python train.py --num_hidden_layers=9 --experts_per_token=2 --moe_layers=[0, 1, 2, 3, 4, 5, 6, 7, 8] --balance_loss=0.000141 --norm="layernorm" --norm_eps=1e-05 --tie_word_embeddings=true --beta1=0.95 --batch_tokens=131072
Below are experts of layer 2 (counted from 0) of a mixture-of-experts language model. Rows are named router (the router's row for the expert), gate (a neuron's input weights, with its number), up (a neuron's input weights, with its number) and show model dimensions 640-767. Each number is 128 + 32 x the weight over its row's rms, rounded and kept within 0 to 255.
Before each expert's rows: "gets" lists some tokens that make up at least twice as much of what it gets as of all text. This comes from a sample of Wikipedia text that the model never trained on. Tokens count by the router's weight.

# expert 5
gets: " ", "|", "=", " L", " from", " about"
router [110  94 140 115 137  85 143 108 181 156 180 180 158  76  81 151 163 132 128  98 124 111 101 165  65  83 101 180 104 137 108 166 102 166 125 148 146 168 135 140 157 111 148 122 113 110  68 165 132 108 121  96 124 111 153 139 214 118 119 131 147 135 137  75 105 172 108 107 157 139  99  88 168  85 141 132 102 139 142 137 147 154 122 110 143 124 142 165 124  71  78  67 139 145  92 129  93  81 140 133  91  71 124 149 159 124  93 132 121 119 117 151 188  56 108  93 112 101 142 164  99 164 149 126 145 112 118 135]
gate0 [ 79 107 125 139 176 109 176 116 180  95 160 110 128 129 180 128 139 118 168 173 151 130 102 173  79  40 138 118 120 157  95 133 122  96 106 102  88  84  74 101  96 167 126  92 119 135  85 154 168 131 157 125 105 107 180 189 149 135 100 126  59 195  85 162 105 156 142 198 138 113 156 166 118 139 163 158 106 126 138  84 144 111  95 104 117  69 154 172  43  92 158  91 129 152 116 111  53 159 106 121 154  63 121 109  95 147  94 151 113 118  91 133 138 161 104  81  69 113 101 149 109 158 130 111 143 124 142 123]
up0 [131 126 111 143 116  87 116 123  99 165 115 106 127 151  98 128  94 148 146 125 145 153 172 104 188 142 106 120 130  76 136 137 144 171 128 111 146 164 186 153 125  63 118 111 142 109 153 146 129 134 114 143 101 113  99 144  86 147 136 115 188 170 177 107 185 138 167 121  97 133  85 101 121 153 134 128 142 199  35 141 128 119 125 102 136 123 107 108 204 157 148 149 172 114  99 150 131 172 123 130  77 125 149 153  73  80 142 180 155 163 147 116  86 110 185 160 130 149  72  80 129  96 184 125 136 113 145 174]
gate1 [155 106 116  74 119 134 148 157 167 134 123 161 178 123 141 149  92 157 124 120 112 100 158 123  86 165 141  72 194 106 152 128  70  99 108 155 117 136  80 134 149  88 128 159 147 140 116 113 114  97 132 146 218  98 160 180 146 150 144 142 111 113 111 110 131  87 138 127  86 135 108 127 118 136  73 178 148  56 139  73 131 134 172 137 143  96 130 120  96  97  93 193 129 134 112 154 151 171 157 160 102 101  96 157  90  60 194 126 109 140 140 102 142 174 160  86 117 130 179 110 219 170 186 147 163 164  74  95]
up1 [147 105 153 148 124 118 114 101 165 116 178 132  69 129 120 153  94  93 155  89 137 138  84  92 154 116 122 114 140 153 151 116  35  71 180  48  88  67 129 165 186 118 138  90 146 201 123 188 110  71 110 146 134 118 111  83 175 141 199 159  98 114 130 101 137  76 163 138 142  77 166 102 108 100 161 144 116  93 117  61 198 184 116  79 126  60 120 110 123 142 127  92 123 145 129 119 154 121 118 122 145 135 140 100 104 120 140 131  94 165 144  82 174  75 136 164 123 124 153  79 151 140 124 135 100 148 153 145]
gate2 [ 95  90 128 108 105  95 111 136 145  86 148  93 107 102 148 123 163 148 130 166 115 165 158 154 183 179 106 178 139 106 132 170 157 121 183 110 141  91 151 171 131 125 158 133 105  71 146 161 130 190  94 158  84  96 139 168 169 104 129 128 104 154 122 116 158 183 139 117 155 116 129 122 113  90 149 138 129 177  85 101 228 191 114  95  80 142 106 147  85  93 191 159  71 155 109 133  96 133 133 139 126 119 164 139 129  55 131 162  86 161  62  63 124 150  73 106 124 177 152 104 142 110 101 122 108  82 103 136]
up2 [128 124 130 121 105 128 158 170 121  95 110 140 119 170 160 124 156 137 158 141  75  97 142 136 127 172 110  98 114 119 150 161 139  98 153 149 195 116 138 142 113 178 151 105  94 121 148 147 169 163 121  84  93  74  77  97 157 135 114  90 131 127 139 106 177 141 144  97 128 131 176 140 124  99 110  60 149 133 135 172  95 163 125 131  85 161 108 170  77 145 185 167 125 144 104 132  82 182 114 150  79  83 154 111 120 103 115 148 103 130  80 138 151 208 104 121 116 128 134 142 146  77 135 154 153  74 125  94]
gate3 [111 117 147 143  79  82  31 155 149  71  63 147 129 107  95 146 134 185 119 169 128 144 116 102 147  83 136 169  83 133 103 178 162 117 134 163 165 176 134 148 121 109  80 126  98 154  91 101 139 137  35  91 177  91 155 106 108 152 117 197 171  98 132 159  80 102 174  81 136 126  76 153 125 169 113 169 118 110 133 143 150  86 128  99 163 155  83 121 140 110  74 187 131 145 164 138 120 117 132  90 129  82  71 151 142 110 147 125 160  92  63  51 148 131 138 121  94  75  77 133 160 129 179 109 126 151  77 118]
up3 [133 107 143 163 110 130 132 109 101  89 114 131  91 133 159 154 124 113  99 180 147 193 106 145 179 120  96 113  59 136 116  62 118  45 178  66 140 236 128 171 143 103 106 166  85 125 144 140 160 116 118 139 110 156 131 142 133 121 156 141  80 186 120 159 123  31 196 131 162 127 111 124 133 114 104 150 138  98 144 111 104 159 147 198 151 142  95  99 123  80  82  99 117 117 151 118 155 124 115 131 141 152 114 163 157 104  89 165  90 150  92  61 168 153 123 114 136 116 126 151 133 166 110 162 144  64 145  87]
gate4 [133 150 163  85  97 129 145  90  88 135  83  99 115 100 151  98 183 154 114 181 180  97 187 106 163 132  99 130  93 142 103  99 109  96 115  67 190 179 150 121 167 158 128 166 133 138  66 111 160 111 117 111 125  97 143 134 115  52 134  73 125 174 134 173 176 168 139 154 137  94  59 174  89 139 160 121 122 160 175 115 106 183 128 169 100 183 105 123 151 109  80  96 160 111 139 127 122 132  67 123  83 175  77 102 124 129 154 112 132 129 123 116 126 121 127 140  86 112 138 113 132  79 158  99 175 180 136 137]
up4 [149 138  78  97 118  80  88 126 119 145 144  89 141 134 114 139 136  81 142 148 132  87 158 139 126  48 112 134  94 178 178 128 101 139 109 147 126 127  48 109 186  95 151  98 140  86  67 111 144 155 156 134 116 110 105 161 144 153 151 170 115 149  63 162 155 155 122 124 118 102  63 153 174 130 118 116 142  98 189  84 115  91 135 129 147 109 146 148 209  89  89 103  73 132 134 223 109 162  99  93  97  58 131 187 168 171 114 143 114 195 112 177 142 160 155 105 121 102 117 118  92 117 182  85 112 100 140 147]
gate5 [ 57  90 120 106 201  51 179 120 156 137 155 164 139 136 147  85 169  94 101 171  95 132 198 125  80  81  85 105 163 117 112 107 118 124 148 163 141 113  99  88 112 138 161 117 159 145 141 163 175 160 110 120 131  48 161 167 162 106 168  95 169 138 138  84 134 138 169  93 188 128 108  95 151 138 127 105 120 130 124  77 144 141 116  80 113 102  68  77 114  89 142 135 130 101 165 138 140  97 191 162 157 103 189 129 124 139 113 106 102  94  67  82 159 142 144 123  84  77 122 147 100 118  89  96 100 105 111 112]
up5 [140  66 133 120 156  74 124  95 104 144 150 117 108 119 101 124 110  76 131 138 113  57 161 140 106 153 135 128 124 137 166 123 130  43 146 121 148 130 102  99 104  84 146 105  79 177 111 123 182 191 115 144 167  85 112 154 195  70 120 137 184 131 103  99 131  76 121 164 162 182 116 112 130 118 185 103 151 145 157  68 153 111 226 141 117 147 125 135 101  84 116 160 162  91 147 141 141 171 162 162 103 135 138 130  89 130 124 120 156  86 109 162 136  93 158 139  88 131 118 138  91  78 114 101 135 103 148 184]

# expert 9
gets: "-", " of", ".", " 0", " an", " R"
router [ 74 131 120 135 166 143 108 130  99 122 173 110  96 159 105  79 162 130 141 136 124  86 128 160 157 149 118  83 163 167 118 139 146 166 132 168 102 163 130 173 143 156 190 159  83 121 159 116 151 160 153 173 151 120 134 109 152  82  68 129 137 147 105  83 107 192  94 144 120 116 128 113 154  89 111 133 115 130 100 150 166 155  75  68  99 138 144 150  24 107 119  89 146  99  61 109  97 200 108  76 110  53 119 148 149 119 135 179 155 123 108  97 134 132 123 130 138 110 113 189 126  88 110 148 147  59 133 117]
gate0 [ 88 128 161 148  98  75 152 110 168 115 177  68 140 125 153 130  90 186 133 107  54 135 137 137  95 138 224 127 113  71 162 149  80 179 125 124 138  72 110 134 100 140 137  90 155 113 113 154  65 145 110 116 121 136 136 135 123 165 132 178  91 130 152 130  82  86 106 126 163 121 113  87 114 127 179 126  83 159 102 150  90 111  81 131 185 169 124  73  82 176  52 129 145 110 161 161  75 114  91  78 107 128 155 160 171 100 152 131 159 130 122 100 157 122 140 110 127  66  84 184 119 182  80 118 107 162 104 142]
up0 [ 84 124 105 104 117 116 133 114  71 141 178 116 169 163 173 131 163 193 142  63 133 152 151 119 139 136 166 146 220 133  91 135 128  97 188 143 122 128 159 126 127 107 150 159  81 130 169 138 161 180 117 125 122 116 150 135  87 120 174 111 145 109 125 180 151 152  76 174 113 138 170 134 196 112 143 175 158 160 113 116  41  54 114  70 119  68  69 187 133 122 139 110 212 108 149 142 127 140 159 155 119 125 106 104 177 135 150 164 121  99  88 120 132 140 134  78 166 109 123 153 150 190 183  61  98  71 118 118]
gate1 [142  92  56 160 160  95 170 110 138 140 205 144 150 117 161 115  76  89 142 124  99  95  86 112 155 162 143 118 103 110 172  72 173 149  88 183 134 116 134 139 153 131  98 155 175 162  67 168  67 181 157 179 120 125 151  65 113 135 100 113 165 134 185  87 122 180 173 116 114 125 104 154 110 123  92 172 156 172 130  95 117 153 114 193 109 152 134 114 112 112 133 180 172 115 139 158  55 139 125 155 157 140 153 122 103 148 187  56 112 110 121  94 123  95 166 120 140 132 185  88 121 108 105 178 111  84 105  86]
up1 [161 138 135 113  87 161  91  82  92 173  96  69 130 147 124 166 117 134 146 137 145 104 104 184 126 128 182 117 153 159 209 135  85 114 195 143 145 135  71 140 156 165  83  77 119 158 114 129  92  34 102 143 189 170 144 177 174 119 113 124 175 143 102 182 131 117 196 126 127 155 109  96 112  73  99 148 116 158 149 125  73 135 115 101 198 146 109 140 112 157 168  85  67 146 141 142 135  87 106 100 168 130 127 119  84 122 112 160 103 104 179  72 162  80 144 101  90  58 147  86 145 157 145 103 102 122 101 178]
gate2 [197 137 135 152 114 106  68  90 139  89 146 124 115 112 200 108  82 138 135 117 108  80  76 143 139 111 170 124  93 100 110  72  88 141 109 157 109 132 129 122 157 106 123 116  68 160 137 103 129 133 182 168 122 119 139 101 114 126  98 126 114 151 142 148 146 190 154  82 105 141  93 141  80 174 120 154 158  98 174 157 120 123 130  88 177  79  88 142 134 134 132 159 146  86 205 115 134 129 154 157  92 148 149 180 102 125 149 131 150  83 111 147  89 145  84  91  40 180 162 114 157 129 140 129 200 150 136 170]
up2 [116 179 184 160 142 156 125 162 141 127  75  97 109 131  96  99 112  91 167 139 133 120 123  89 172 129 215 149 128 100 112 137 118  91 211 176 113 144 160 161 122 152 158  90 183  79 122 149 161  44 155 136 140 111 113 150  77  93 138  79  48 143  89 115 118 140 136  92 111 137  95 155 147 136 126 160 105 156 166 220 163 111 173  77 139 128 113 110  68  83 130 118 127 141 128  71 168 117 111 140 139 137 129 129 118 151 136 156 162  96 173 130 108 106  59  96 130 127 129  80 118  67 188 124 130 127 114 189]
gate3 [156 121 135 128  89 125 106 185 139 167 125 106 147  71 100  46  90  93 149 158 146 162 103 132 114 141 109 119 127 162 188  84 114  98 140  86 126 130 129 123 153 157 134  64 221 165 134 143 142 137 156 105 168 100 122 163  87 114  64 140 113 124 114 158 162  92 231 105 132 135 111 106 107  94  97  66 146 156 123 182 153 142 133 107 174 108 116 170 117 173 134 124  78 112  72 105  98 139 166 106  94 106  62 155 124 109 163 181 119  81 152 205 117 139 186 147 129 109 179 153 140 117 122 127 163 163 142 108]
up3 [135 155 164 168 128  87 113  73 164 164 147 164 116 120 141 118 141  82 155 144 114  85 147  75 142 124  90 116 130 164 155 154 181 137  85 108  93 126 150 156  96  81 117 157 228 107 101 113 145 136 115 194 155 191 176 125  57 195  81 116 104  81 134  90 134 124 107 136 129 104 112 167 105 149 158 146 121 151 120 130 136 140 183 194  82 144 120  91 102 123  83 107 156 187 188 103 119 131 160 144 104 112 153 116 121 102 130  82  99 139 106  91  78 108 109 117 146  80 171 175 161 134 121 146 144 102 119  87]
gate4 [126 127 123 157 102  91  92 153 144 117 190  92 163 120 100 117 117  80 115 123 107 131 111 124  96 171  77 170  81 129 164 134 126 110 123 118  87  97 114 110 221  78 115 154 109 140 129 145 101 133 143 104 124  77 139 128  69 174 185 146 113 176 194 150 155 115 132 119 107 120 151 119 202 165 120 138  86 127 133  94 155 140 110 134 186 143 138 179 203 135 110 118 146 134 203 131 149 146 157  76 106 174  31  77 140  94 138 173 106 110  99  78 106 147 204 123 165 186 106 160 109 147  82 119 149 172 146  88]
up4 [131 153  93 148 205 105 118 115 145 138 128 119 101 121 134 115 162 106 159 134 101  91 110 113 173 148 151 182 108 141 120 144 127 128 119 103 141 172 133  95 113  54 138 158 108 147 158 141 137 152  45  97  58 125 197 137 202  98 101 171 137 151 151 159 116 111  84 148 136  95 103  60 145 154 136 119  95 111 147 102  85 137 126 125 165 125  92 139 164  78  76 106 123 166  76  84 160 122 119 173 154  99  98 155 162 184 185 117 135  91 117 133 105 131 117  86 128 117 109 171 144 188 159 166 125 142 139 152]
gate5 [123 100 126 153 137 142 116 115 113  91 125  78 138 132  90  85  74 116 154 187 163 158 105 115  78 113 126 162 140  74 118 137  92 168 139 226 124 129  93 185 102 137 117  78 132 105 136 119 112 121 117 122  70  91 184  90 135 111 196 185 127 140 117 174 183 186 130 127  96 108 145 166 136  85 120 110 143 175 118 189 168 198 177  89 183 193 176 152  94 149 164 177  69 162 131 127  96 126 148 177 159 167 166 132 146  90 159  98  43 135 101 178  77 107 121 123 115 194 144 138 123  76  95 126 128 122 137 146]
up5 [166 123  87 141 153 120 129 127 142  94 167 172 124 108 182  99 118 115 164 168 148 132 133 118  87 118 136 164 123 146 150  27 190 152 155 147  65  89 106 136 132 168 104 178 124  85 132 156 113 110 125 118 134  99 140 110  80 143 115 163 108 104 146 123  80 128  97 142 104 139 148 136  94 136 127 110 143 139 137 167  82 114 127  29 149 163 135 109  94 201 172 173 110 151 112 111 147 191  97 179 144 129 177 132 159 158 155 122 111 168 121 160  61 158  71 201  98 127  94 105  75 106 151 208  90 136 178 151]

# expert 7
gets: ",", " that", "ed", "us", "o", " York"
router [130 171 107 108 144 161  96  78  94 163 117 122 158 141 140 116 135 100  97 161 203 120 125 171 153 159 156 112 137 159 106  86 167 152 164 182 152 131 133 115  75 167 144 138  94  76 137  87 153 146 113 170 131 155 112 118 143  51  80 130 146 110 114 168 152 202 112  59 153 175  97 178 136  80 183 210 118 170 124  94 160 135 107 126 138 159  72 168 120 122 110 151 104  80  92 176  53 138 104 142 113 129 111 161 150 140  90 135 132 166 109 121 115  69 103 125 147 112 136 134  88 140  89 140 128  79 122  79]
gate1 [160 131 134 150  92 104 101  81 147 169 127 193 103 124 125  62 133 145 113 158 140 119 144 152 132  16 145 131 147 106 158 111 126 119 156 139 157 149 133 112 125 172 153 102 165 124 157 183 107 114  60 161 128 143 107  80 110  49 153  92 127 133  92  88 120 113  91 104 143 114 132 114 189 112 165 169 149 147 122 171 131 147 111 131 107 167 196 108 147 100 116 127 130  84 138 100 163 155 144 127  97 167 161 120 155 138 176 127 149  89 133 136 134 169 153  96 134 125  82 173  70 141 101 130 113 106 129 125]
up1 [125 102 121 105 113  96 109 143  94 138 168 119 116 127 136 115  65 108 145  79 152 109  83 120 147 131 163 114 142 188 105  89 174 138 108 171 136 132 106 168 194 109 168 130 103 137 107 129 115 135 112 167  80 148 150 154 167 161 202  97 157 101 103 118  81 166 135 112 143 180  87 150 142 120 151  89 155  99 114  89 196 147 107 127 137 103 116 170  67 114 136  78 138 148 132 109 102 132 132 138 100 143 228 114  91 156  83  91 138  93 130 160 120  87  77 167 105 108 196 118 117 120 101  89  99 135 143 109]
gate2 [167  91 142 122 142 127 134 137 127 144 197 154 148 196 158  76 114 132 186 129  98 125 131 156 183 124 142 159 125 170 160 155 163 120 118 125 158 155 150 111 136 132 112 162 117 123 149 125 181 107 134 155 159 200 165 126 159 154 117 145 144 113 118 107  51 185 161 171 131 173 110 183  89 102 110 169 189 134 188 105  90 153 148 115 124 109 152 111 148 107 134  75 113 179 138  62 159 142  99 148 140 133 120 132 107  84  95  69 159 140 116 166 186  74 145 116 120 117 102 124 100 165 149 116 126  34 133 105]
up2 [204  93 139  95 100 153 128  47 149 138 145  86 109 152 206 122  81 106 199 141 142 145 137 124 165 138 160 130 120 171 114 167 163 117 111  96 183 137 118  73 123 138  76  42 137 101 145 140 142 150 172 102 123 118 101 107 112 121 116 147 135 124 143 163 115 143 172 122 142 136 180 158 136 105 104 163 130 122 118  63 140 157  97  91 173 132 132 100 110 146 147  80 153 118 174 138 130 143 111 157 159 175 145 107 128 107 128  90 144 124  98 100 155  73 122 138 146 107 152 132 156 176 172  83 151  86 153 146]
gate3 [149 105  99  83 206 133 151 148 134 146 135 117 129  98 155 165 134 135  85  88 119 138  60  95 131 120 187 190  75 150 115 146 168 142 113  92 157 131 171  28 102 120 105 120 143 123 138 109 144 158 119  80  69 178 105 187 112 101 119 113 146 172 174 109 118 193 120 140 106 132  86 142 114  57 171 179 172 164 120 131 121 178  48 126  98 169  98 137 110 147 126 159 110 202  86  81  56 131 108 110 121 148 129 142  82  93 136 123  85 131 138 146 130  97 172 125 132 108  99 182 136 123  25 121  89 111 134 171]
up3 [187 100 126 111 149  99 126 100 152  91 142 163 109  69 143 154 166 104 186 113 143 118  85  60 146 100  59 146 163 146 132 131  94 107  32 135 126 161  98 119 111  89 151 130  80 109 100 120 154 132  84  60 134  56 105 120 101 182 182 105 148 129 134 134 100 171 133 154 145 123 118 148 152 137  72  82 150 128  97  95 151 122 176 114 162 153 115 179 112 127 169 139  98 114 135 117 170 119 167  88  96 141 115  88 151 151 177 146 100 133  84 167 169 127 180 137 135 148 118  94 162 100 183 137 138 101 113 170]
gate4 [129 176 152  85 103 115 140 126 163  86 124 141  90 124 146 104  91 181 160 154 158 124 143 154 122 154 102 102 145 123 102 143 104 133 148 124 119 143 175 124 127 135 132 122 161 162 118  82  99 117 146 164 154  92 128 140 182  91  74 146  89 167 123  88  77 129 183 131 155 157  92  75 151 146 131 177 148 129 107 130 190 177 116 161 144 150  25 159 168  92  77 106 168  99 207 111 117 108 138 112 131 156 134 136  83 109 144 144 125  46 130 102 180 133 150 143  89 122 143 122 152 178 116 135 123  61  95 144]
up4 [159 134 110 167 100 146 125 110 110 116 108 131 176 154  49  89 186  63 125 134  85 105 149 141 160 143  94 121 137  68 175 184 166 160 190 130  66 210  91 120 164  97 173 128  89 138 152 129 130 111 143 186  95 177 125 116 152 151 215  96  87 169 129 104 137 115 177 135  91  88 101  92 141 117 112 167 120 145  88 166 142 132 116 111 125  52 118 139  74 135  90  72 117 132  86 140 195  91 139 139 126 136 113 158 148 112 138 123 165 147 187 121 141  77 144 117 132  64  78  77 143 100 159 134 133 192 106 165]
gate5 [139  85 125 116  96 113 154 167 122 116 161 112 154 145 141 142  92 119 141 124  95 113 179 109 175 144 133 135  96 124 183 141  80 138  95 170 120 161 155  73 151 108 116 169 164 123 110 119 188 134  94 131 149  99 140 121  56 172 119  81 131 171 127 147 142 112 114 136 129 139 132 105 100 157 107 142 124 136 145  97 113 104 132 131  75 116 153 111 126 121 136 125 162  55  76 166 172 137 139 106 151 149 145 143 173 173 131 149 140  78 151  89 150 110 148 147 141 104 153 138 117 123 124 127 100 161 180  85]
up5 [ 76 111 125 169 116 135  98 189 112 143 114  63 112 132 185 152 104 133 157 146 112 133  75 152 136 172 104 159 112  93 142  90 151 126 115  86 146 106 116 109 154 124  88  97 162 106 112  59  74 106 112  87  98 145 114 131  98 113 160 128  99 114 116 130 142 124 132 153  97  87 219 101 101 165 184 169  72 116 124  67 121 184 134 153  62 135  58 147  73 114 140 133 133 105 137 186 138 155 139 117  88 204  88 141 107 157 126 181 143 152 122 150 166 109 116 183 142  85 117  98 125 136 106 156 118 197 112  90]
gate6 [112 131 168  73 124 136 115 160 119 146 137 176 144 132 133 117 143 116  68 127 148  84 112 149 150  75 139 142 165  75 102 131 185 116 137 152 134  81 101 131  57  85 168 115 117 134 162 107 156 160 152 118 122 129 125 156 157 163  92 103  92 103 119  94 116 117  79  94 109 115 125 105 174  73 202 101  74 132 178 120 100 196  88  59 137 111  89 118 119 106 139 152 105 125  43 149 134 156 157 165 158 122 120 150 125 186 162 190  92 162 127  93 116 139 145  48  87  75  92 117 101 122 172 116 126 117 100 104]
up6 [168 112 173  81 133 104 169 148 107 129 143 109 126 135 149 106 174 113 135 133  92 118  97 108 137 127  96 121 111 133 128  56 126 106 120  86 111 124 171 160 152 110 161 129 140  31 122 169 140 168  75 115 112 121 136 114  86 155 164 154 169 113 135 132  80 124 130 145 127  99 146 118  68  82 146 100 164  95 106 117 151  43 185 155  99 108 132 154 133 171  85  83 161 104 175  84 194 147 100 120 111 170 112  81  89 178  41 158 153 146 153 142 117 125  67 135 159 148 122 184  98 129 118 116 153 115 151  89]

# expert 11
gets: " |", " not", " when", " only", " took", " after"
router [143 106 139 105 127 125 139 142 127 170 143 114  62 142 154 115  86 146 188 152 101 104 152 174 158 130 136 169 127  99  92  69 148 125 136 125 106  66 131 138 133 198 198  80  86 118 154 122 117 151 157 169 159 201 117 146 117 122  70 128 133  63 115  82 162 158  98  87 155 109 204 140 173 108  89 119 170 143 121 141 164  81 128 161 163 131 117  66 132  99 142 176 150 104  92 175 114 160  94 102  81  91  89 124 110  65 126 123  99 155 103  90 129  80 114 111 130 121 107 128  95 121  98 149 104 116 134 151]
gate0 [157 131 112 136 117 185 139 165 106 128 166 149 106 215  94 151 151 199 132  87 119 108 104  98 155 133  88 184  99 139 108 164 128 138 157  97 139 129 146 199 152 150 105  90 172 167 150 150 126 105 149  74 139 152  78 140 133 155 101 192  66 150  66  79 124  95 161 146 190 161 144 134  98 107 115 145 147 107  85 106  91 149 130 140 192 123 159 144 124 152 124  61 138  67 132 176 113 134 154 200 116 140 172 136  98 168 142 141  82 135 167 132 135 152 131 166  90 166 162 119 132 119 125 161 163 165 201 151]
up0 [ 71 105  71 110 139 150 105  74 115 127 220 163 120 152 121 123 135 119 149 134 127 116  87 117 147  87 150 138 111 111 135 182  85  56 132 218 138 164 200 109  95 141 151  81  65 101 173 220 188  68 139 101  88  96 109 138  85 156 141 104 120  48 112 126 108 101  77 160  95 100 131 140  71 127 119  99 152 143 107 159  81  87 179 107 107 137 126 164  95 113 134 121 152 126 186  49 114 153 147 125  86 106 169 164 120 116 149 140 157  63  69  93 153 137 159 124 102 141 145 165 116  93 180 143  90 110 141 168]
gate1 [171 152 132 107 130 120 155 136  90 115  77 111 113 184 138  98 178  37 145 140  94 148 139 141 113 113  80 146 111 183  74 154  96 126 139 151 159 135 118 145 136 159 131 146 153  90 226  89 133 102 148  88 141 115 126 143 111 184 153 152 117 117 113 163 102 118 105 156  86 132 109  90 115 136 121 120 138  63  98 150 136 135 114 140 109 147 107 168  60 140 156  73 113 119 124 125 135 160 166 150 169  92 114 116 139  69 172 156  94 115 125 161  59 175 109 201 150 172 139 152 105 139 199 152  87  93 101  68]
up1 [ 94 133 121 179 153 246 131 122  85 200  97 136 135 142 154 150  58 132 121 112 175 151 148 118 162 148 104  95 111 144  88 117 160 147 166 164 108 112 153  57  88 190 121 139  89 179  99 129  72 170 158  86 141 159 108 138 125 117 134 117 132 125  47 118 145 115  53  97 160 138 135 127 138 153 117 122 105  66 146 114 159 110 157 104 106 139 159 131 164 109 104 122 136 178  73 105 115  93 136 171 102  25 147 153 124 138 179  86 155 125 149 154 128 183 140 122  83 173 117 130 152  95  84 103 114  71 112 104]
gate2 [179  98 117  85 153  73 123 128 149  92 115 172 171 187 131  94 145 155 132  99 121 138  68 108 109 117  83 148 237  73 101 107  71 113 163 101 145  85 169  81 151 133 122  88 138 160 116  76  85 185 182 112  45 119 148 106 163  81 126 164  70 134 151 148 119 148 162 109 172 162 122 115 162 153 143 120 155 157 191 112 187 143  75  84 134 131 117 111 164 118 144 120 124 135 115 122 140 171 120 181  84 120 127 134 119 177 177 127  75 162  43 193 163 141 116 160 144 164 131  98 139  93 140 109 129 113 108 215]
up2 [139 174 100 126 105 181 118 146 108  95 136 119 123 172  98 155 116 127 158  74  61 151 113 148 122 123 137 124  79 149  67 153  99 105  86 129 147 157 125 131  74 119 102 133 164 113 108 121 124 129 127 105 143 185 159 174 115 127 112 192 147 130 174 121 102 157 171  93 164 126 115 195 119 130 109 134 135  92 100  88 152 137 129  97 161  77 128 127 110 155 146 188 144 168 151  95 122 102  92 145 114 160 198 109 105 188 155 133 124 193 106 113 141 124 153  78  96 178 167 117 127 143 130 141 141 139 155  95]
gate3 [208 131 127 209 166  94 108 177 129 129  50 205 114 121  64 127 155  88 128 116 110 113 179 144 156 139  69 145 178 142 156 101 156 170 152 122 144 111  65 138  70  73 168 138  71 170 136 143 176  91  78 122 182 131  93 127 157  99  99  89 205 116 148 101 177 140 168 159 141 108 105 198 114 166 174 120 178 101 124 138  79  93  60 182 144 136 100 107 130 109 145  60  99 145 126 146 131  85 136 141 110 164 108  69 120 146 105 155 122 169 124  91 151 158 142 187 144 150 104  99 116  99  63 103 169  97 101 137]
up3 [169  51 186 170 132 103 123 126 126 131 130 202 140  81  71 165 156 148 119 171 128 144  89 177 172 154 106 142 168 118 155  83 154 119 124 158 163 113  90 158 150 115 111  79  94 140 128  89 165 104 146 124 196 160 112 100 164 126  95 112 124 129 134 110 165 190  57 136 190 116 128 128  96 115 106 137 153 160 128  83 116 103 111  67 166 102 123 126 153  76  87 136 129 171  84 163 156 143 157 149 140  71 110  81 104 133  93 187 134 132 181  56  94 112  91 132 134 135 148 146  72  83  80 130 125 165 133  81]
gate4 [119 124 166 121 122 113  89 140 136 111 139 104 135 130 191 101 139 159 168 132 138  99  81 102 124 141 198 119  78  93  51 133 136 137 154 105 128 136  95 117 219 172 156 155 174 112 144 163  94  97 104 132  87 129 111  87 131 150 151 135 126 111 121 125 114 120 140 109 132 193 133 127 167 135 129 113 147 201 106 175 135 163 113 100 134 135  83 151 124 116 177 238 147 145 147 147 116  95 114 175 169 131 174 124 129  93 166  90 151  86  61 115 148 136 130 119 120 109 157 134 157 140 188 144 126 104  82 124]
up4 [103  73  99  91 118 139 154 146 157 119 132 131 128 118 123 110 108  95 109 102 101 152  78 181  81 193 109 111 117  80 131 107  97 169 150 141 148 157 159 127 102 152 154  70  96 134 153 124 117 143 134 146  69 157 152 115 149 170 130 175 153 150  82 127  80 119 140 142 136 161 111 127 141  99 124 115 101 144 125 126 117 181 108 135  35 173 153  78 136 169 118 149 157 146 186 156  89 151  78 142 141 153 175 159 142 148 145 144 192  72  97 181 160 128 174  97  82 138 122 139 108 164 141 126 145  78 131  80]
gate5 [205 140 116  87 174 126  96  49 101 156 160 122 115 110  96 111 143 124 136 124 136 106 206 167  97 133 143 110 126 117  93  88 185 121 127 129 157 110 104 116 122 146 123 186 149 171  85 168  81 168 140 129 130 173  78 173 132 122 159 155  74 145 108 107 117 119 161 126 108 111 128 132 105 123 116 162  89  87  93 136  84  89 112 188  91 116 121  75 173  78  84  99 125  58 136  93 121 114 123 105 126 174 120 104 108 176 177 134 203 183 117 168 138  93 117  90 121 178 107 116 146 177 193 110  81 144 125 119]
up5 [166  90 173 144  85 153 108 131 150 117  86 118 175  86  85 132 117 122 130 126 158  90 213 119 165 124 116  99 132 129 139 193 187 136 114  72 137 170 156 117 131 122 142 125 224 118  78  62 107 147  94  84 105 134 121 106  57 173  95 150 124 104 101 135 119 123 152 125 171 139 161 190 144 159 111 134 155 128 167 118 117 150 187 144 161 141 151 100 102  95 101 112  81 124 174 175 157 123 124 115  87 107 108 129  96 197 143  80 198 173 131 140 144 145 150 179 116 160 111 183 122 124 133 141 121 109 167 132]